{"d_shared_expert": 320, "shared_expert_gate": true, "lr_router": 0.000754, "norm": "rmsnorm", "beta1": 0.95}
Below are experts of layer 6 (counted from 0) of a mixture-of-experts language model. Rows are named router (the router's row for the expert) and show model dimensions 0-191. Each number is 128 + 32 x the weight over its row's rms, rounded and kept within 0 to 255.
After each expert's rows: a language model's description of what the expert responds to; "comes before" lists some tokens at least twice as common just after its tokens as in all text. This comes from a sample of Wikipedia text that the model never trained on. Tokens count by the router's weight.

# expert 3
router [165 121 128 116 102 128 136  67  89  95 131 140 136 194 135 170 121 130 108 132 129 154 148 144 173 155  94 112 128 105 163  93 164 158 193 107 126 125 124 118 138 146 129 149 135 126  96 124 125 174  67 123 136 142 117 113 137  63 130 133 138 156 107 131 103 128 127  87 158  95 117 134 126 108  43 184 211  71 114 136 120  78 157 112 134 154 117 185 172 184 149 153 147 135 138 140 175  63  87 155 137 100 162 137 171  93 162 169 113 160 116 142 162 158  63 198 148 152  86 159 153  66 130 142 166 136  94  64 155  92  85 170 183  72 106 115 114 169 113 122  67 187  83 124 115 135  83 138 107 111 177 161 107 129  74 102 143  95 159  85 147 133 140 145 144 139  93 174 112 152 115 121  67 117 145 124 165  91 180 118 139  76 103 136 126 155 157 168 185 165 165 153]
What it handles: Line breaks in structure. Line breaks ending list items, table rows and synonym lists, before headings or new rows, plus heading == marks.
comes before: "-", "|", "\n", "An", "|---|---|---|", "|---|"

# expert 14
router [114 168 110 123 187 138 110 129 127 150  26 138 140 133 174 107 143  91 108 124 129  68 171 134 147 115 149  99  92  58 127 106  79  89 123 119 149 164 142 139  56 117 142 157 168 143 208 141 141  89 118 112 162  83  93 119  86 172 123 106  76 166 106 155  66 159 118 106 114 158 115 102 129 101 128 171 139 190 120 138 116 155 109  69  68 111 113 117  97 109 154 116 133 128 125 106  97  98 119 188 112 118 137 198 156  71 180  90 125 177  91 233 145  93 114  96  87 101 172 137 189 152 139 140 142  99 144 116 143  82 117 129 151 195 121 137 167 135 173 164  99 149 111 159 130 124 144 109 127 196 138 128 115 167 140 180 137 153 141  97 112 173 145 129 105 154 151 167  71 164  82 131 126 175  89 145 162 120 119 149 151  81 114 147 123 149 157 131 140 125 113  88]
What it handles: Quantity and age words. Words of amount, duration and age in narrative text, such as more than, years, months, age 18 and over, children, young.
comes before: " of", ".", " the", ",", " to", " in"

# expert 31
router [148 115 116 100 101 181 149  99 140  88  99 134 133 122 104 104  84 157  48 163 147 137 141 181 124 138 182 156 132 112 112 136  43 105 134  91 159 152  86 108 152 160 118 171 193 102 134 105 171  80 132 124 131 134  75 134 153 152 143 130  97 129 109  96  95  94 107  89 127 129  95 116 107 140 129 126 116 104 192 130 124 124 152 124 132 143 139 142 142 132 126  52 157 175  98 193 150 114 163 168 148  96 140 118 190 110 107 147 118 166 145 142  92 170 179  69 186 128 107 162  68  77 111 142 146 158 126 118 112 135  61 149 164 160 133  86  68 133 160 160 146 111 162 160 169 121  96 148 140 156  59 132 106 100 115 155 163 178 160  59 132 161  99 128 135 201 154 184 103 130 172 166 158 193 105 130 145 122 154  93 187  90  87 165 137 144 132 134  98 110 158 180]
What it handles: Shipwrecks and countries. Country and place names such as United Kingdom, Norway, Ontario, and was/been in shipwreck lists: was driven ashore, refloated.
comes before: ",", ".", " in", " by", " on", " from"

# expert 5
router [ 97 162 100 127 133 137 160  85 122 130 143 161  59 115 136 182 149 140 151 114 149 167 142 156 127 131 160 113 135 110 138 123 178 150 124 161 157 163 133  70  79 126 121 118 155  27  87  58 195 140 128 102 131  92 135  63  84 122 161  65  98 106  98 122 153 151 104  83  99  83 141  90 163 120 146 138 164  81 196 135 138 122 140  80 162 136 187 153 164 129 152 126  88 150 112 146 166 104 100 198 133 124 111 127 155 114 137 143 124 175 105 163 159 191 145 165 150 144 181  97 138  93 109 182 128 169 118 142 209 107  90 152 100 104 103  82 127 141 120 110 138 141  74 136 118 143 173 149 100 130 138  88 105 115  92 132 144 136 161  92 142 108 182 151 179 139  88  96  93  99 127 167 114  91  94 162 142 105 177  64 204 112 157 134 148 160 166 145 138  82 112 154]
What it handles: Mid-number digit pieces. Digit pieces inside long numbers and years in tables and citations, especially asteroid catalog numbers, year ranges like –19, and parenthesized years (2009).
comes before: " |", "\n", " -", ")", "),", "–19"

# expert 27
router [173 169 168  74 103 131 108 111 118 131 169 176 115  73 106 132 168 108  95  69  66 204 120 108 110 161  77 106  97 157 190 178 156 155 110 155 152 115 141 105 183 166 161 104 123 102 114 140  86 129  99  82 145  98 166 106  68 163 170 141 154 182 108 165 135 129 122 157  76 131 133 159  83 135 139 185 125 196 114 137 131 140 125 192 158  95 111 103 137 157 165 116 122 135 180 138 121 115 150 162 125 135 129 158  88 185 141  73 133 122 134  84  95 122  76 112 143 126  98 181 156 124 128 157 152 143 119 129 100 126 106 143 113 120  87 125 139 136 128 110  41 197 119 152 176 145 144  34 166  88 112  83 129 102  81 143 141 157 166  92 136 107 125 177 171 119 143 177 120 139 150 146  97 143 114  90 160 169 156 167 123 125 163 138 155 141 126  53 164 138 160 136]
What it handles: Infobox field labels. Words in infobox or list field labels before a colon, e.g. Listed weight, Place of birth, Preceded by, Team information.
comes before: ":", " by", " birth", " information", " office", " name"

# expert 25
router [137 110 149 149  90 171 131 160 124 105  80 123  99 112  96 129  97  70  89  88 128 150 127 172 113  96 175 110 127 160  94 127 137 137 110 127 129 154 131  99  90 108 104 163 166  93  89  95 168  90  69 146 160 107 116 175 116 142 123  86 107  57 107 158 108 156 134  78 155 148 149 146 164 122 118 124 111 168 168 150 145 129 111 135 127 130 142  76 127 159 153  91 116 147  90 151 157 125 108 126 176 146 139 179 178  81 184 113 141 155 153 151 137 122  93  61  94 179  79 141 106 119  98 185 142 165 125 174  86 109 107  98 155 130 102 117  60 191 171 166  86 132 100  92 155 148  99 153 150 108 136  62 177  94  90 157 131 103 121 128 134 167 114 181 101 182 167 181 132  64 146 156 157 118 112 143 142 136 181  37 143 187 183 169  84 153 163  91  88  87 130 125]
What it handles: Measurements and decimals. Decimal digits in climate tables, units like km, m, °, years in tables, minor-planet codes with MPC, and some technical words.
comes before: " |", ")", " (", " km", " m", ";"

# expert 12
router [109  82  89  90 131 112 157 145 125 152 176 167 110 128  73 107 138 186  87 186 121 109 125 133  55  96 145  57  74 144 129 152  74 149 135 122 161 139 177 107  84 151  90 175 138  98 144  90 187 104  97 136 139 168 160 169 112 150 175 103  83  52 110 126  88 156  89 128  62 156 140 140  75 148 162 178 121  87 124 129 127 123 136  94 165 167 124 117 163 110 181 120  82 124 183 106 101 121 123  93 128 105 141 103 100 107 115  98 146 128 111 137 155 108 145 137 146 147 156 184 125 144 109 108 152 140 119 142 140 125 142 154 116 170 104  71 176 120 164 105 131  96  96 155 115 165 106 156 131 117 148 104  90 141 181 146 161 151 135 177 172 146 109 114 154  70 112 167  96 164  97 152  77 107 119 128 157 117 136 217 135 178  87 131  99 160 152 192  74 110  39 144]
What it handles: To/on and subject pronouns. The preposition to or on after verbs (signed to, listed on, led to) and subject pronouns he, she, who in biographies.
comes before: " the", " be", " was", " a", " had", " as"

# expert 16
router [ 70 135 158 156 122 160 161 151  88  83  86 132  90  98  64 114 106  89 188 133 172 108 142 182 130 118 180 132  87 105 115 158 134 137 117 128 177 176 120  86  95 141 154 119 112  98 117 138  98  83 118 129  74  77  91 119 136 109 131 115 134  98 163 147 123 164  85 151 210  90 164 131 137 121 151 117 127 151 157 136 104 145 146  95 162  71 127 166 163 162 132  93 128 158 140 185 116 198 170 136 160  91 139 174 136 150  83 132 117 147 118 127 116 151 135 114 150 167  97 166  99 103 113 113 138 205 120 174 120 127  90 128 104  94 117  89 159 153 182 133 131 131 137 180 110  97 103 153 157 156 156  47 132 126 140 162 176 155 132 118 136 122  39 170 197 117 182 120 107  74 165 118 126  93 170 156 100 116 178 121 167 107 165 108 136 194 190 134 118  94 162 178]
What it handles: Numbers in tables. Small numbers and ordinals in table cells and rankings, such as position 1, 2, 3, scores 3–6, and words like first, one.
comes before: " |", ";", "th", "st", "nd", " round"

# expert 1
router [142 118  99  97  70 157 132 106 145  93 140  78 126 189 130 148 105 148 146 106 163  76 139 128 137 160 116  84 166 148 100 111 166 174 146 154 111 174 145 107 189 109 144 132 142 195  95 178  90 130 147 111 164 118 105 118 171  95 116 104 165 155 150 123 112 140 129 120 190 175 132 145  99 174  96 118 174  81 158  74 145 125 149 102 159 112 127 116 138 135 183 187 155 125 133 189 145 103 119 116 137 105 170 142 131 100 132 106  98 149 177 125 147 149  84 130 107 134  79 128 179 161  88 101 112 140  62 192 173 138 115 157  56 100 136 123  61 181 143  92  81 157 112 155 180 151  98  91 167  76  93 146  88 154  57 128 172 102 160  86 143 144 130 133 108 217 122 168 104 144 188 130  97 100 157 122 160  60 151 108 175 153  93 164 133 142 132 128 110 125 148 132]
What it handles: Line breaks and headings. Line breaks and == heading markers that open sections or table rows, e.g. a newline before |---|, ===Albums===.
comes before: "==", "=", "===", "The", "|", "In"

# expert 15
router [ 80 151 120 148 152 144 121 182 157 103 138 159 173 100  93 132 142 127 150  81 115 140 174 159 131 158 176 173 203 118 135 122 165 164 152 152 118 131 147 136  90 136  95 141 130  53 178  77 172 129 153  91 133 117  88 193 109 130 151 148 121  69 152 112 176 155 115 105 166 151 138  90 164 110 144 145 135  97 102 176  91 135 149  95 175 184 130 112  81 158 191 131  95  98 137 131 140  86 105 105 118 114 132 163  96 124 173 120  86 100 158  82 127  85 148  89 142 148 161 140 160 151 117 145 157 138 105 105  78 109 107 109 163  80  85 144 176 174 141 181 142 136 159 119 140 125 117 146 177 156 183 146 153  89 157 181  77 131 147  99 138 141  92 169  51 137 172  87  81  54 138 117 218 116 112 143 160  74 157 115 168  98 134 150 122 104 141 130  72 107 125 170]
What it handles: Table cell separators. Pipe separators between numeric cells in sports standings and results tables, e.g. 25 | 23 | 2, plus score-style semicolons.
comes before: " ", " 0", " 1", " 2", " —", " 3"

# expert 21
router [142 104 136 128 121 118 106 138 181 117 125 116 143 104  87  83 122 107  97 106 146 126 160 157 118 109 117  97 160 188 153 128 136 173 142 170 132 153 135  78  62 148 158 133 136 187 128 140 129  76 109 133 138  83  68 121 159 160  90 176  86  89 113 183 148 159  79 146 156 162 165  82 104 114 204 111 195  86 187 115 106 120 150 112 140  45 107 207 132 178 141 112 105 142  70 167 114 122 115 167 112 106 183 143 172 139 151 183 130 179 159 146 132 130 120 122 121 150 138 161 105  97 102 137 136 164  95 117 145 121  77 123 182  99 134 165 109  97 178 120 134 149 175 122 142 102 124 180 183  98 142 179 126 210  90 119 167  93 120  86 127 143  97  54 126 146 160 108 177 106 121 171 162 112 167 141 137 115 152  99 129 117 125 186 184 143 120 135 169 120 175 136]
What it handles: Row-initial pipes. Pipes starting new table rows after a line break, especially election result rows like Total votes, Majority; also blank cells and party names.
comes before: " |", " ", " Total", " Party", "---|---|---|---|", " 7"

# expert 26
router [ 94 138  87 136 179 137 116  91 140 143 123 159  89 159 144  93 151 127 174 123 103 113 115 102 134 100 157 136 130 138 125  97 103 142 118 182  81 151 142 148 102 187 132 183  91  85 112 137 136 151 186 137 125 173  63 121  86 125  84  85 108 153  98  74 116 117 110  74 134 177 188 158 152 107 161 120 154  68 118  88 120 125 115 117 141  89 108 169 135 166 160 104 116 146 141 107 134  89  79 170 155 112 200 170 169 173 153 120  74 153  84 163 142 161  93 112 110 133 119 167  89  98 134 169 133 170 111  73 138 113 138 179 201 101 127 120  54 132 108 179 124 152  67  74 160 114 134 155 143 151 153 162  85 102 126  91 161  88 127 119 175 108 109 168 109  91 114 108 132 150 182 169 195  99  62 163  79 125 104  73 110 168 163 138 100 160 130 116 119 172 143 105]
What it handles: Sentence-ending periods. Full stops ending sentences, often before a line break or capitalized word, plus periods in abbreviations like U.S. and i.e.
comes before: "\n", " The", " He", " In", " It", " This"

# expert 23
router [126 188 137 122 130 106 161 122 158  59  94 109 169 114 101 152 149 107 186  95 168  85  75 121 112  54  88  85 125  87 150  90 111 112 149 182 111 109 158 133  71 132 164 183 102  88 130 101 141 137  71 151  99 174 102  83  98 160 157 123  92  87  70 210 126 126 155 133  93  79 148  90 129 118 150 135 142 137 104 113  76 155 131 117 160  81  94 133 194 139 115 144  91 144 150 106 171 102 158  90 160 108 167 164 154 145 140  78  77 165 137 145  96 134 136 117  96 126 185 137 179 139 110 148 165 144 134 106 141 122 143 138 101 122 167 157 179 145  94 143 169 105  90 127  46 110 152 178 132 130 148 115  92 128 116  86 178 143 154 135  79  98 145 145 160 111 149 142 110 181 122 136 140 181  96 167 138 107 148 102  62  97 128 117  74 152  89 158 144 110 114 207]
What it handles: Conjunctions and relative words. Subordinating and relative words joining clauses, especially as in referred to as or as part of, plus that, which, when, where, became.
comes before: " the", " a", " he", " it", " to", " they"